Weights of a small mixture-of-experts language model, trained from scratch on English Wikipedia: 8 layers, 16 experts in each of 4 layers.
Below are experts of layer 5 (counted from 0) of a mixture-of-experts language model. Rows are named router (the router's row for the expert), gate (a neuron's input weights, with its number), up (a neuron's input weights, with its number), down (a neuron's output weights, with its number) and show model dimensions 64-127. Each number is 128 + 32 x the weight over its row's rms, rounded and kept within 0 to 255. Numbers have three digits each.
Before each expert's rows: "gets" lists some tokens that make up at least twice as much of what it gets as of all text. This comes from a sample of Wikipedia text that the model never trained on. Tokens count by the router's weight.

# expert 3
gets: "2", "1", "3", "4", "5", "6"
router:173141131088160142132116143123189109186075109162132126100229129113122099104105129170113110121120107163131149126117162147134196103117142166209136119121115150169138128164122183162119099116094144
gate3:089192135151104201129117096098176137145087127126114132166169081115170170142151175148099151189150113158168093158166135073192130107132120140072118153112200143137179078111087187146148104164134116
up3:127195146078133131107144087170113175130146096143094172120142048115212123155083129144134100124094123166197135153164121048155123128107097129163108145179132107162187105100119222131150150148146085
down3:129143180112101145122124109121103139131158177057130115171111146096101085111113134092169155135127093146146098135101182153155139078110087126080146127118142068129115150114137161189076137146186140
gate4:137081119109095172113144141080141118120091105098088193144143065147162082136050171110096202111163114142110160127177121092179144105098171102141166107045151159182120123131176093106107170123058162
up4:102155125071136148087083119136102117126113079153134077121136131161166175171190149177133058062156122170149140154155167123030143160108166135166105123125132142144168140104110104177096143149148134
down4:118097110065133092102137075136147156095122119133132155124228111112150130161151108154093113103163060137170173147135111150096160086239120139148154138105120049148100114164117076172098094134180075
gate5:146123111180106106128100076168132101181139124142092146149136136124143115161135145187115166079097138137103169175130164118119164089142161082148137124144166087155089172081163127123132184140094073
up5:065117174164129184072143132096140168142070202108115145127050132067147092088128151144111121118125188066177090140134150091067148153114184118091076121101149127131156101137126123130127179078200110
down5:120142108132110145149091107133142137139164118144203098132134123073117077096137143146056122156096120168101129118156121135168163154123107110146137129163116175163136068139082195144075087147140112
gate6:062116120183067131099084111077171062112139081112130156127148110136153116141121159137083131098122113138134145090128122115080155108134143146167100097132158073162137175094126125077166140126132110
up6:132121092088114102131129176133142155106159087177107126120030135080090093143158115107143130131114156128108135181114116184093133168159064118158092121122112180084130085114150111086114140106126122
down6:137150151162114162115185190104110103129126102097116168180084124094165131109130164147162148173073151124121119139177165096108130120099116154151140089136108156104091096119148167079103119140141092
gate7:136162113089147108107143163140176163140072101110128122156137107123152104112116089116120165160168115143102110168151123102124168211131120092117078168089142142078082088113121160115084109103129140
up7:071169133126190138110132103129132135094110098085114099060157110106066141147164127122131132149136119092095086150132163132147098150148106165200139168127131079117182126075138100112175135129084122
down7:113115144164065133158061084095093177128143157131133146154150198091115094115206119121091055126077162110111128128144088117165135120109165166121123132118139116132075110105113083108184082100126143
gate8:160042167112117094113143130118116100149065089167132143110146133143164126134117163200209112126133102127105138131118184091120108177086201121102125112127156224078098146129116083113130185119148047
up8:148043122146131101122122104134140128156069110212118135124150173160142145160072084148163129140142122103201148146082183132091083129160202092092114085151108113081079167116078095089104161106143093
down8:113171170145167143171065159152110122124133163145124138122133159172144172090134139155101139156124202129157071123153153114108103130089177109105202129122138130128058111099138094122140154173183079
gate9:151168089105098121122148108203166151137146099175100067088063166108135100138130121143110162138091116102122112112112123137183055143115108143098152138099116110148166171093106137111074087195087111
up9:173163129128138124106125140113185151091157130103184071154172155142093075082130148097146138192058158138088137116135103071161078118156129126140125098122135137132064221103114160188134138110103113
down9:064147118145160113087134127135083145144150159101084116141158119226102128148127123141163079148119110119091119135129153139164130132149100128162145130117129110154135103129089084147151112122144138

# expert 1
gets: " |", "|", ";", ")", " was", " —;"
router:139116150123128151092154115143115113141073135109096126128157098140114094099119195128095149119087134158078167102075160101121167100140118159187131157153104124165154116109137088180143118170200155
gate1:135170131177087164085124130145168116110152079108132178079055114150118116173147146153066122122152103037133149089097124118138174088125103103135188154119117107121059138123184136169154117138126087
up1:123142072082120065087136158121070131132148105095147138193115097169092151121071141119138106133132184136122076140150103143106140105134090132110119093136097160177155184099179107157071148104167124
down1:106136051156142185163129128136158092154188101082151130116136099101131187127165157103138145132121171111130142152105125156161153145162135150135140174185164140157098133128121097108152100146129146
gate2:138040188199166135102088065141163096170174163093135116129146111140131116153118125119121131148147132148050144147076159121120142111132156075112141184122185130164136160177121123172102104200129082
up2:091169111153060121064098078131109152135150105148105106139153135156120162147118185097081118099101147129107139093081136065109155059115139088104109110176140129147155096110157108099132138143132093
down2:074096149164149154033178157109119103148154116113088108190096126195140034146098111115108173085070166161122150101107162130140084068152147124135112118112074176082173125169132121131087137114135112
gate3:145116068115111162125190097139104066138168137153129106167193117168096125161146176119119204096076146127157188104103198125142126098085117116114125200141143089148098130100177105155158085117116106
up3:139143094163156108176113215153155153065132160108171142113137100163153117158130122114124068112111126171170174111140099183182165183151121115149101060169103130111163082151136152109154127113114124
down3:168143068089094054140129122156175154137141169076137143108104121103124082145069142133097081134134090168092136132091185154124156098167107159077159069113097094129124173154135103107115124124139099
gate4:128166185113161181153132149150122102120074096109096094161143078147162160142159141097095171128098140132166112100176099147124155158076122124129121147068122083127114096139182174138118051171117168
up4:146142157092077084094153087183165115141069111088148064129111155163090099109119130064091105116187102141143121141101104106150161113116094133096115132127144168129123138161140101136114079099075116
down4:141156132106160094157155158149134091141122166115146094095128140106113122181133121121103181152152198116137097132147105156190148113084120061130115114166123114110125143124096124131132099095147118
gate5:123123157118189183147073074124120146143107067117089163138119103135135133131144174162133151084101153078110142082118152109132146149193124175126115144179169175150112137096141078074120211105097103
up5:143145184137099085104169098103135091156129179147091109112101130099111129121194115113091146126144083097172075106162134119110078212146126109169070104158094156173166188106158135100149150173135138
down5:159140143157163113096140126128092149094099114105073169137127161117117125166110098169180084144104070126166089118152133115093119142089120142128131183084121107176171141135081078145066116096125202
gate6:171155068130191192148135075122153121159124181128183097099133046141095139161109087130175151084160124137094199167145115119158133102085107118105182077140133181192139135112147095120150204173116153
up6:153135164097141163101165125080106127126128138126175105111089119121101106188188086129158137120140186109074095154089147121093115161118092096104203093072110210136154074082159135113171166137158117
down6:148128154075098131116152159140132111165108117137118150124157094127143205120154129096088065208173092151081037159139173127082100127127106142126112096139085081194154128097166036175127097200174139
gate7:153114083139116105095152167141095198166109141158109125089160104090114123054118153147097161161087144100077127132102131109081068187103136142138173164105175069087143133153141113138216218074158130
up7:138179092134100113132113133089100184129125114140112103116100194127160107124138137164042127156101118111113066066088107132177098103149169182154164155150096152140155172126098112170198127164123106
down7:081132189099096150090118095117120125111136158181181194129097161106113070190109147162135078155086104154105131193145095107155106112099137123132148142140079194117108102167128124192168127112108134

# expert 13
gets: " F", " B", " b", " f", " W", "B"
router:192111098123138103116157131154216094180108168082131128072145062092173211124138166139156092130094137124079123080141184111142147144118131174158123135213159101157160146094141143145131098157077102
gate2:128142177112058084129092077142150122102093129110162062147120194143135155177107142179167098062171127088106145128073156165132071139136069136144106155119124101204194201120136135108118119127137132
up2:088132081103142158112147127067149117185083078137127145147127089150139167220119125124166173201104108152169117143151098156140087177102147173131073124119155137154153147168123173085124109102138131
down2:144129201179189146141050144080067139153134132122147157116116131098112096152112170119199145167071111097157139123137093157128154152100136123090110135198179094178155146133089128142131137154072071
gate3:127155142137158059140121113091170076076131121104139145140096130145138184158143164129117154189141135125124079099141095123135163151099107143116113098203155176103150161174077225088152120094127091
up3:118113118177102105156159125088153116160157131109137183060106154164140154098168159135159118143152088096094104107158070097119137112074116151140158124159186149124085085148119064217125135141145124
down3:041197135084134105153210086131086102154172140137137195141109102141164153085152144065113114147164099160118128142098148134122065117119105148117130104108153090098054117143117198083136101143089166
gate4:113121149165126089149134103085136091126104189139119114146126155135105109177191097112122145091138141132103147135220087098156133143114092130114131121097084157142155165116086142128143081106093085
up4:130069139160101121127074093149132124207157144137172139123106149104147117170129097127126097125104147127162147166104159118106118137113110193118118144152100140144074140171114121131147095176128096
down4:093119123133111081121148028129093066115076110099072161095119140059160122107123102139131131108130139101151114140096150113169127115110126171098060158107082117100134089157150123130214109159186101
gate5:132192201099069140110125131141106124171090175116139117052200143139146103097167169133123127110087149188149110090116127172152139131105068109157102086125114133101146182151151083141138125168088161
up5:137132106108154064087066176092134131103118113094184085121128099142085159140148158159154119128149128106127156108156125156105147157094114184145096136144156144123140164121178150084109118110068094
down5:116053137121052096125129018152117156116186119144101149107103070093081123117093162091108130104169050120138119162115082101144156094165132071131085082052124116168134000119151138122160097135145124
gate6:155136135113148125136108158107119116175151121061132108126144111169134121130208163166145143141146158090198073151086158095085113142124113150127095167199108128123125125138174089182149181100130077
up6:190169095148135086124113182111216134143140117121121115118157099095137155125135099100193120126116121120078138094111168103130128080205127139136177112147141065140122101174115142146132174091120146
down6:160175154140120178091090139135107112103075136151148147158140153164173233141094187137143124125158117172082087081064099137141142117136108126099218171106131153183072111121125095146110114086151131
gate7:091155139152095126101146126102079165091131118157099172187120115179140161176129118196107132092127120133103120174113205120165115099188110081134167085071169169172157088211056084118075086131190168
up7:094174109130135068121097117117157175136166130086134134161138140149082120168110114079099125129101084107137159127112107132117156128168090141166182132101150097119139085196110132105203174118137121
down7:163132092133146144097108119133130143153099146050156046125144130107124083152111155125154116178117152132137142160086129052079147124162112163156152146179149187087123092105115148034204179059147155
gate8:115171136149159169157148088145176089127096183075184109123137105132108130130114101086077123113109139091111143143091112080139098150099106108145149144131145155150178094137063105108140121138153069
up8:109103140118136147109137133083136179173139105136098135116185162055142094088074140129181139152161124100154087195122135142082130199161136142099102102044145089124030080131175174112124146120087187
down8:087179087111173123108123161149140114079173109072167059159143087148155165086123165078182116158170153160150193131138122144111108161177178131106101195140108105151145143116121151155121115117139140

# expert 0
gets: " of", " and", " in", " for", " by", " as"
router:185090059116091171115109158152170129168071131114170171134166134139123095107164143155150105157078122123125122061123137105132145115129126154125124177161172095132112159133130165105122157137157140
gate2:081136136128146160106118134146130082110119102120150136144174070137101133108150093154140138139121076142132114178102100169133174153105166169096087138147120164140032135072097138184136104129156129
up2:096121088144109089162145120113109164121129121131110169184130116156072143081164122173176096184159113126164074121083136191174104105129145125105115049170134161138109124159115115092126115140157078
down2:117095129146130101143121126095191136113147107147123100132103143098149147117123149169107142120094100145177123144181148135084104134111050176125127136146113100132120206160161174132144115128104074
gate3:156098118157124200119096112192118165163097118101081157088124139109104121169181132173137109150172081142121137109149176171157129133120127140141226114118152121075131077078146138130141085187072081
up3:132105121150108079127112163145147112178150166108112136132160113140101145171157124123144133154131093109086106149140125110119135123138155185166097172091096195183115113094099131183101157108148198
down3:147107152143141117173084147117159113111093153142123176222081110157134193114162117168087084095150154132161123142111112138124125172121082091126145097176131103142122132132152136099138123147128110
gate4:160061106104099171125182157162149145132092142140113167106148112152189149138129182114104196108123129102068137180093128090091096135112141159091187156075114076075101150138173065151181098168114116
up4:140145106103152096134101161076096161115146109146114093194099166156110133103104145161104125128125118165117135099157166121104143104082121161144129154167131132183191107105157136158082109046106132
down4:146138131119116159072147137138085157105114166112155111121127130134106129223086146107160111134135162121117160089129050153118180089088134191146088108166115105115143104095112171110120147103158148
gate5:206132168126179156097090107157152139121139183140120148180137096137164128166132145150127165115139073145173135092081134160113063112177199105107121135129105124130086134151145139083155150136117095
up5:137068155102109087152119181114090179163110163101078100147082125131135078129129104106080162093155131125045153091134164147173137107133133150113125101126112098122077133206147095124079143165160154
down5:115139072158114148154147134162107129138128093135144123156093136167142063095102184148144108177121135126127134177124069112110083095131169114108124176175151073143115164094090160129166117108112152
gate6:130174094100113155105119062153102129159096107132123097175137139128082136134155134131130177162109152134101176131147159108138161125101010150154099139141172140193164182142149120113138133113148155
up6:139127127117098116080114114139054146202196141090127167148165087117087130060086169098057121124149121155100096119186130129138107167089077176122095109123153110102184136131092138125074152118149127
down6:163175149105109107124146146127132137178136145125103129078112124097123118152107149072125072094114124102166185131120186138169183161165129101085121141200158159072072187088112133197124096045115130
gate7:182142124174111129122112142118128158128167086135137090131075119129144116119141125119141148201111163116151109140136110102159135160159104080171127127202105049096145197184075160094149136136115103
up7:098103135128109101093077158160075172124165163120143160078141113161096118157121159187105154107082143125072119077067056119091112113147147098177114075136139100103067142116138103166149126138092133
down7:128141109127105145125092096132103160130103085146138128122179150101095084085119104123110152153123109167090124113144094128069153127126120147165126170104161164206157154125165128180189163097091153
gate8:216138109170199119128070117137127145082125120078109174115140141129118139096102138146134103125155159100162088147144133098051130152144187121129148143131128123117114152118099131120138153151107148
up8:080131150065108090128138132103128138151180128121170150134125112125172122144156108131110118073170156120123105118064100140138155117077099106120123109123176145131082138146127137062148150137174155
down8:168095109118153085168133124092123149078173168142123147147135078137079165164169172150172150109167180100134097144147206113121099056180129143131187189169112170163105108128154160096109137134126081

# expert 5
gets: ":", "-", " the", ",", " is", "′"
router:120051150138105138116140098153139126134097129129105175113153116143116157113139204116098131166091138114070163092142131114102136122131165158158166138175132131158186116136159089130143161154152096
gate3:103113137055140129076114079140104144103060079164131157146116112144153109111150089112105148182076132089123121122141138028139077178149109123157114185078151141132125152095113146094182051152084078
up3:176166145131165131161144128074091113118153086102113060173086103117147152138148124129064107130109142184128185141096138094112096130088154128105154185136117131178109043151127128182176084115107107
down3:047185143177130089154132123075112121136105135120148072125075110105114125128166105127104096116156094182161172109113096179128193087096099071110157164145110129101172137132081112160190139131116187
gate4:102085171148085133125119134160140092255168126086104077168193110067142130138113159108172108138118115166089098151129169128096141121117116096170157107101137148158132134174172144135126170111105131
up4:125104106141086095114142107180152100136135112133103108159110139142134092151123150124159140121117183144114129130064133129085149122128145114150184113114090113158146161141181135026091108127112155
down4:127139202077114095098147120086123104172144135083086098136170163147136177120137129091087120152134098124118152175174079139128108063121115160134135122123100170104102103113092067173126165107101181
gate5:120126136122167144124128084149137113101068130189111053127123124166122125130145106140196141191153060123150096131081100074128140122120138095057132161127049121122112112062135033159145104094172122
up5:118145164127134146114140162138174140140094086136122168128067156145127155136092125099129119126102155109100151100180214177156182157098115149156157132147127184160125234087083153089173127140147141
down5:148086111152150216157065156161144075104126145154158043131179161159114125154173116103101124132118141125153094132117097094147135146126207123178125088152190092109098107075156141147092102142110146
gate6:083103096128127117118104164092125099189194147111135131091114106108115139119137170109172182177077166155100099148103089097114144120098105174162114148115113085080087114088093104121171107181076169
up6:132102166176115153160144143079136124073086186169145076098159133153117103102122106140104116096131118080172091161134103138121099126137107155154165124115102107110126157160087143130123179110161157
down6:146083156106123129146122134105124157092174151163118169142122109125118129160154178148069151139151173082148114130098072149190092188152121147097153154146133185115132160150233150094118128197154071
gate7:114133136143131106148192132145094085161094134083118117090090118115091189130090107153116139116125154091104102069129129066147133172132152141115103061140139162143159067162163122073144186155169125
up7:199128105154179100107123103167109090122077143142124117168130145131147151115089177127120184103151073149100139125086085165115091116149108134062111109116155197095116130174180171126122124105088107
down7:115105122084092088140156150114196147050116120141095116105163104141109220091098038185144089088186092153154114089074157112090129139103073094143119092119149132102107162126099093090097129111088113
gate8:106142143111145147170168105083135145091104107113130151126090097152083149133119123156132139162115096109125094163150139166119123136191091189115165193116143153139155134124086144147116147102192112
up8:162051079141058076144096147166079108162156164113195110193117130162166115150172125131169185117172153183115180149136155120088125132129169111123121187164137134156092151136102076128109094110102146
down8:120127054104100108120112151123117172127103195179127148147092094141083204180110091140107116123147104129102138104118135202154099137103114089149129138095139125186172143077084123135114115118111096
gate9:146162153110138174118127146129112151129119128181148119050145114160117149117110125129085129099120115108114129154084142128101155147061099094139106138160180114104099100175161123134109130153097104
up9:091124208152074089070117133078150086061103143110080172148078098115150136135127135147165119155164083133193201136156124081188124122089132127196142152124064184106145152122136140101141144113169120
down9:157155121166094124158152098158173160112139102110121126158108061141146146160155152176203177126153102135181168091114164157152182079125134116188108114118121132073093181044165114131184109137153124

# expert 9
gets: ",", "ed", "ated", " that", "ing", " used"
router:196077105144064144124159149175181116170099140106148151146135140161119134076109177121142129222054158127080134088127143082060159134113135162110104125149174124120114165124149165161103181184097157
gate2:096130119154098153199106096112088133099061170110126087177140145129181114132187136138128128158166146083074149153153147140128104111101149164114152080094142081079101161154147124036149128195164084
up2:199088103150107137151106094132121171102093095117153154149189139082096054141126168109178145163128153120162139050143095137182128139135085157109123142126114182114123191115084140141138144140133117
down2:148162174073127144196154127109098145170139114110095166140211166122118101102221165118139118152107136143084146138229113175140135080165077167100133124156093099096081137107163167097124176148151095
gate3:082117118095139145091166124196130082136057112127160144132122136156144190138084160075079109164073115084105143152105070138117072107069157166158141088181114173152153109111172109071120153177133123
up3:150119126107098038148101090140135101099146174164088073105165188101119196117110150114097160119089175122144141119138176091119179143094184122101074121123074171157130132151160120145159130193136133
down3:085177129086174165153133070149102139176121150139149108145146128126109167055141119131086131115081128086107118139118150196141145091088168131123112134120117136130120147117110036113106109152127159
gate4:090137114167111138147109120086198143130171184106110180143127117114107123103097154120125128138186156114182091084058163130157159080087118120150127081135115156095089126107108142147113160157075195
up4:132114165112127167144107113145062145109095151059047102164113067141103087098078133168126086143125139113122161111113101135120156162194189078141157196087084153098069214105153159154125121124108141
down4:131074081128119152160086099178132119147136164166139090089174163110161097172091107117191108167055125124124106132138142163196138150139107141125126203065134074129132157176128097134123096090120106
gate5:107132133127102154112083121155117133177130140089146159139131102197153140145159126128122159155088158139086098112063122110167223140151109095108177141129086064142138106098180109149133104084105120
up5:098111101107135154087099096186118172170113110088132073141120150090079090175108136070177147143106080107070161055099185169108147137149090195090125160155182086127133143110107170112160174138158177
down5:146131128105195165192143163104155203208082148105149150073166089147105138137116175174129178147089166133175084162147171141140107083160156124072184147119158124129119158147155131096138104123176096
gate6:113153088118055118074109160102081115176169208113105128137159206085111122155127121120144162143152146136092142126113130094121138150163058087115098143122112072075169172146105124133130150151138209
up6:166063119141107062158143161087140094145085151128138138115112180101122106168140123165171192088159126143187143124155174135122155144078140077146141160121119117157162131136129073138181108147180076
down6:130127147119143133091174157123178106152096077087171105129101124156172136162093110108070123156120153141178097168117044121115140092121158245106162097113132150167142113158139106161145151150139124
gate7:083112220127155105068120123102169133154158074145096123150090102103132155169169140150073132167077119070123177113146177126136093152106166157132110201106132148058138130137180121089137127147100130
up7:153102160144169118124126178123184114093123151161083114170143110123090090143135133173119078106115111071163052119113130075172105126113193117173140076157135126104117121134127154059045172151085162
down7:094091153111177178177135187118068157153097094156152100141164098178090053144134090073141137074074166105085132061123120166125157095084094143161121101111080103112168165124114124080154089044175141
gate8:118165042166111096103086143118187148097141183146092116135154128116099132096108117128128037137136119082087094105152111078101159169121072161168073128163128110142121185109141155126137116147086147
up8:146089106082111127178142093163185131158128184165123073103089196116114081192155117148154094089170145122147112160160114178168115116145068067130144146134122101124133140128143152102124102120082130
down8:100171122106162096125136103163152141099134177153103120158117095168124136133125139107119074097068105081039138131110124090166163108158122134111114159097140125081133160107126101122132121131111126

# expert 10
gets: "%", " (", ".", " km", ")", " m"
router:094118054124123130127148121183185123078070135095132119123182113143104168131118150147130099087117118160121119115112181108118141161129128119140164139125215105120142100135145104102107102141100110
gate3:121132075106103153109154182168084136111102078110168171123157096152156150127176096117157112159127129091104142112136143118198088113140100126117100109127137129188147121102148181116153155151196089
up3:124122092112146093071188189128152108141178103073180131118126099171146131158140109129159105102111139122134162085144119114148087091146148137082177175138161140095171096149118140091146141132129078
down3:089128088126203081151141172084141167153119159157117151167130115122164111101138177106180164085157127073111162109112137110183096099165095202140121116156138118141152123140088161156103154168110135
gate4:110160146049117076098154155137152081107085117165145095161161185109119164098161132109140102046114091122170145185161143144128181178091094153116151191140097083133161113101109118079117164087100081
up4:111132160121093138099100118130102121119094052124099120110104115189059093118137134090201159053118137085167153148123108186164138053136122114142138093189123129120098136117117130131155132146145113
down4:133167157079162174130099120139122116135150107173178136162117048134101117117112077144132109137139094126138144089168122158128111125118094118106126176132175140151150088122156114165143112115152131
gate5:177083137123046099153082154109116119057108109142161127114086127126104143127146154111134116078151154143095156153147095101073080088163102144208187130157179102077128075144068107143156150163059154
up5:204120121117081162140069116141144089107133179146124149157086163117115128167163107143094106140099106130096105145097152115074174112145105120065093119125149153088129090044088153164124157137189121
down5:124122142142147201088148135110120107132097107168094100077095080107139143091140126122083149101115081113152079120108120155138089179133124173117155113140101110185108112079120124062155082188120207
gate6:050138146082142131108105141165118136128100152138129174192152105128123168147119213197109099166143168112119170112104169150127117118131109154137095131156144074134164132188053134177190119119125093
up6:147152108108123157140086116104138114141069094108115099110105183115137089137074145112097184162152131069101112148122170135095077168124105103118206126124106065129141158127159172163098156117121174
down6:141126160130102141114182077099066109158111147175085141151131050080147092112145131074120148133153103154167199112078137134093187103141121104210121102133120111138130152119091128143143108163132095
gate7:124083129142072070082163076104196102169131105143111065152108097112146136150128112112096086130126093107095138142159107144105150155162179135178154113102128085139068174162125151108113108123074184
up7:132154162115136092066102123125122111066082051124111110132125150092093125087088062060141134135037117076152113092125135139171195105128131114161198118142096149169123128172113103137129144088134175
down7:141106043182230101122100079170141100044134139128158116107121104157112144109176132161104162145100145065092087220135135099168158062164144153099134169145057063158165136100133162122138179161158220
gate8:079103138084166134133111132151118143102103129192129144147117149103139106119102112167132106130095088089080085104082097115103163112199095155075150111116130099111128152091126123118114159028101189
up8:091093093092138120109109183148122198107174139104174029110151071138167164101161159133132105148080144086085157126134109130123123140071091100149121123132167113169107156095088154131196138162112123
down8:129159129112140184147088069143109140085133119137160119123114157171140066110133148118133151156101119115093094058142117135155146046163145125087085109142112112100174170121105110115138092121210088
gate9:102156106169135098129098193193140082102067141189101169203115131123116135130090101162093134139119182100153171148165171130123073086131082113088106074094111097110090159118092171069114095139200106
up9:157099169131214112158141166102131128193061105123114094151122103144140103158121138120113155147104174146164164145083096154163123228073106087149132140170143143140136235114171130181108123148124057
down9:118102199102148115167167218185155142097110146086141085094116131119064101244098143102148176104128067109204139095113135133097106118165181109102069128124131096171086042122159133167118137102143135

# expert 12
gets: ".", "le", "ie", "y", " John", "ry"
router:191110138124143182123168146183111070214116170138128162123134117201208178078111166123124151175120073152121078132119150140149120124086170127139111083175101071144163151152130148118106093181119130
gate2:173193098161136168124086138098108144150108128112101118137125153100146146095131167132149120171090101092119145116098141108143123137115143148115182068097152123106083073179148172162123070146133153
up2:135126150137082139119117148064076083131146095133093159163113107119096130175177103144120133123108161084108164161160098131124096063103097158129086167116115125104125164133119121093139123118094083
down2:059076096126140123137144095187064081098123161097161154149118131092118115087195133128086100125140128113094124185182113114151124149153109135151129126150140188119146085098122126178129146131133133
gate3:052110119144103167098159095125114103179146132108101127121100069159169136118150099216134182125136095130138119125156175082088147144154142158174173183143117086189087118138099117129105142170134103
up3:125112149150143100120093040099086161097176121072181137137148126142081111151143152093116140076110116140089170187043176104109122157051090147119168129125095121139115168130147156127146151135166079
down3:093136112077107138063168126177109085178137174102069090127127091079146215048089132098097076161121095099147119155146161113177138059179085184086132128101120163153143141182171103176108185123116171
gate4:162145073161117127138134163125138085217151148110131150115157035189178115131107106092186140162114076132098151111151120165170163089163158153123056152122167165079180109192098177131110137122076158
up4:149126084170133215135175100145129107141092097161142141161143134165168148054105147160112212143141152123122124082075129073084159165105130186153145129116121150149093146166084140105160163133123176
down4:152136118107123119095143158117129108106078114085149121127160097115185136180133139115125108156128134171197114115133141174138140146152146110116147104074114090089120131151155099106096173154112182
gate5:184157115082097136177128131147136118121147092083115173158172088170217181109127150162078137094107132085126123112154142121127176188188123116099119114071160148116165119145114154212090174149114134
up5:115126078166152115119159075146047143128141118164120153176142121125091109130124138091015089150141180161130107096121124145082155129111124145167181160077143134198080160106186147100074149090089119
down5:115160192143144104135137162113172147110158113134100068144132130067112171141208130100091117064083155097158158158140134157185067092139087148080130089127104150093139105087085193124122093130098145
gate6:128114121138124148117132078147100103093121137151107153138066099141176106108080123156218118145111058114107114147146128103119120082160161067133143155155144080135134148107126130100156119180109071
up6:128147128108154209116130123222108093151154143071110148122093144133143122054095149168161121180116099117090079149131178105127133058097143120127129116186096150118208109159128124126194133123142101
down6:091118140065180178118153117102135075136146116119092148128128087132119144161150154101086196138158183145129104165182137103152064095118170090144162114128163132054160154112129057142157151072110108
gate7:197155097142161164159086070200128097134135170159122119113163139072091170120115128104142098101100120121117129125136172146110148088150134097129181123103173208072121160147144109110146155169135122
up7:169109066121131078143071133133147134134109192145105170134144183088093157186126064160086139082139112086167114177142105101144131114127103138102116194155122126103103136104164158153129206092108158
down7:066111118166162131105084115103122105180123118118087048152117127112129186159127154130136123188144090167089086111057110119144158145101135142101148119121122091150159144099148096124126154107090081
gate8:124113155156186144101133100116138119097093139165079175112065139136122080119189134084125088099153119171088144133132079180131117132214116098113155154128152147090100168121130134148118094084128103
up8:131146110161114144093187086075082103144120137178145147114150148072108093124139111153091133071191149112073163089080156135158145143072158105182150101125086135076064121139143131157132123112152119
down8:130095110166115167146122108153148105125098126146137183045194121119101126095109139083194087111152126118131108134163172149166130099090207120102112115118117173150127111146154038083157110139208179

# expert 2
gets: "\n", " |\n", ".\n\n", ".", "\n\n", " ("
router:121102076109094152156118168140152113173134165149160132105186122123150132067110165116107107097089065138087146131114143124128162099083174168113134122153096137130176111110123157104109145165067164
gate1:072170160118145064134097103072165144147108155105180142136147146131119164144139143104107097109166150080159148132150182114108121158162172161078128180141087102107107148159158135162190100175147153
up1:188136104078133077075190113185114111114101132121072142108080150129125152109183113178148105149099190181175096168127154122086146184217193124127102109128153145092117166089127112134129099090102089
down1:201147134148106124139113129141121117120105148114159143188075100101082147139114137128102151133091124082181119127217155150151106164082104187087110143138157136070073146155164100112141118094106175
gate2:136184116115119191036168129146047138081136103134125169129136154107119142127135166135132141068114138140146126081140111152152058090133118099119113164213164180128129142156081153180120134074140104
up2:156158108129114136117097140114140058108165167129077111076081101178137086118166194098114167142189147141063126175182150142115190159164182140159204148132091141034125091173112138137153101137143059
down2:126119131092147085131136120137172157054057138122132117159091112137084165134111095117108189160125141145086148134117155073075142113099184126122119048123141143186102103100066109149135115160194150
gate3:179148177137133067138158129128135096168170102148142168080117131078090143128081104113145158140123157186068135166101106143073155130151143159103123081190202124129204143081143110098141105126171118
up3:187114151106090127171135178108166124119097096118076153125172125117165165093113067137130176142198122105139143132102149066153085117078146073117106062157151127150182155153150135116136114129177153
down3:137135083165122089103113069137134083137075132209107084084125160097144090127105055094140094118098120129131114136135121077121161167142079174114174113093148139137058087160116167135112127128138099
gate4:173132154124153145198122092154110155134084102110186138086134085138141119099068186116162119126149158160109137111154181180126134099089121109084104142117145141099100119104126175144105128102181036
up4:093121131149125122155120107138115117107108116102111138166127134082129142134210082100124074130107091085151109159096123112105081111143116133136073122133105088128170123143139150103142113112066209
down4:118111109104143162112174167114151139132088111109092076162092091150128131095170077146118105123127107148163105125153165099079138116106064108163098111094096143131114083103127109104126103156138154
gate5:132118134101159142102139146173156140121084143111110140130130174128114044112167147136099204145186150153108139153116201080126122128110163126209152111131092144136152131130140160118159157197097201
up5:178083163114120072112203121143115122093193134140112162102156127122118151121093077175217129098099143153157036119116088077172140163139090163143148162100150151170140117102172128114110124137156139
down5:161118104167190109138122110159177133130182166146140170131114093144145158155128139174134088188135133118140094123092113154188127144077151072128140116072164117151119117097074088130150121185182130
gate6:114135169156171153133179160147155124189099078146133169113146154123050112131162136168136122139109099149123133177097154073162158157142168167120118093101153160144073108087182109171156095149149132
up6:157169150150099145119128120133136115188182080120069190222155151114157148065094076189105105093139110181160085196081156129138118155178115150125131111175154208115126105125114108164089163086163161
down6:089110151164111132159110092164133116141166139084138103191086144176099137141179187101235081147181141099129142105115133149151096192136146206125157147161112141155095157152135169114110135164147165
gate7:149134113128107094135123182079099142072177121128109167153148139161113202124174162080170092122117119133123171149121097096166092131115133142135126146090159172149089213122107155117134146156097104
up7:161080111076146099187110156099107102113152145128150119143168153133132212163157168095104100165099169159133126149078138065187122088114120200183128136119200140119097127076181193175120121120124184
down7:129069138059121101102179102086136169124165155112099202154117124101172027109174139142170152125067146100120119158115128143111118132121158127125138109117123137099140076183114145130088158138130126